Weights of a small mixture-of-experts language model, trained from scratch on English Wikipedia: 384 ReGLU neurons an expert.
Below are experts of layer 7 (counted from 0) of a mixture-of-experts language model. Rows are named router (the router's row for the expert) and show model dimensions 64-127. Each number is 500 + 50 x the weight over its row's rms, rounded and kept within 0 to 999. Numbers have three digits each.
After each expert's rows: "mostly gets" lists some tokens that are sent to it at least half of the time. This comes from a sample of Wikipedia text that the model never trained on.

# expert 3
router:421439443532411608598416553518485427538468507515498527502438552501445475452538569548528477491449475486524560561467497525502575416568447495517515455462467476475441497541505521533494449555449524
mostly gets: " British", " Royal", " Western", " South", " Texas", " North"

# expert 1
router:466527444505550453546511471495553502420543518464529480554617531423482590491596520552521481501563504463559505509542469383513536441500519422592447543494458543559455430513439549447471568556503591
mostly gets: " top", " medal", "year", " full", " un", " ex"

# expert 7
router:512566440488498472511515521462505441437461554538551512506508537428510485558452449502467589539520487473417539514560516544503436597487632451570519441592524495497510612604573494546566466566532491
mostly gets: " FW", " Racing", " MF", " —;", " ESP", " Animalia"

# expert 2
router:577553466512516512510480469497482539495427490562503470440465464525466502535406491492505521559517436488486464429429452492438530529480540570501415534455533509524495438457494534520532488388462504
mostly gets: "″", " %", "|---|---|---|", " Candidate", "|---|---|---|---|---|", "|---|---|---|---|---|---|"

# expert 0
router:475560497509420570490533416510493511463443528510492517389551454539530435542513529505530439434554422535526603551478537520549466460572529489584558519496531519485525617547538421551541493483580537
mostly gets: "zz", " Ma", " Ram", "ü", " Pe", " Sal"

# expert 6
router:523479577482498468435471471540500499580554486426438488519446513529499527416558434496403479453594585512505416505508447537467502480407491532485473506450473485522455471490563596471541438443485613
mostly gets: " 7", " 6", " 8", " 18", " 15", " 17"

# expert 4
router:544398530463527491462567439495526548522533494427532543562502479496484501440434582410528469488352629466427510482502483524470533510500420443425519558455519472481565451428440493512393556472413348
mostly gets: " with", " became", " during", " after", " for", " including"

# expert 5
router:482473560495495465458477628468475502538545475554484462474494514524567480562526481486563607453416415566513444453509545493534429558574416529365540468566512489433523500446447378499374533583552349
mostly gets: " who", " they", " she", " he", " but", " They"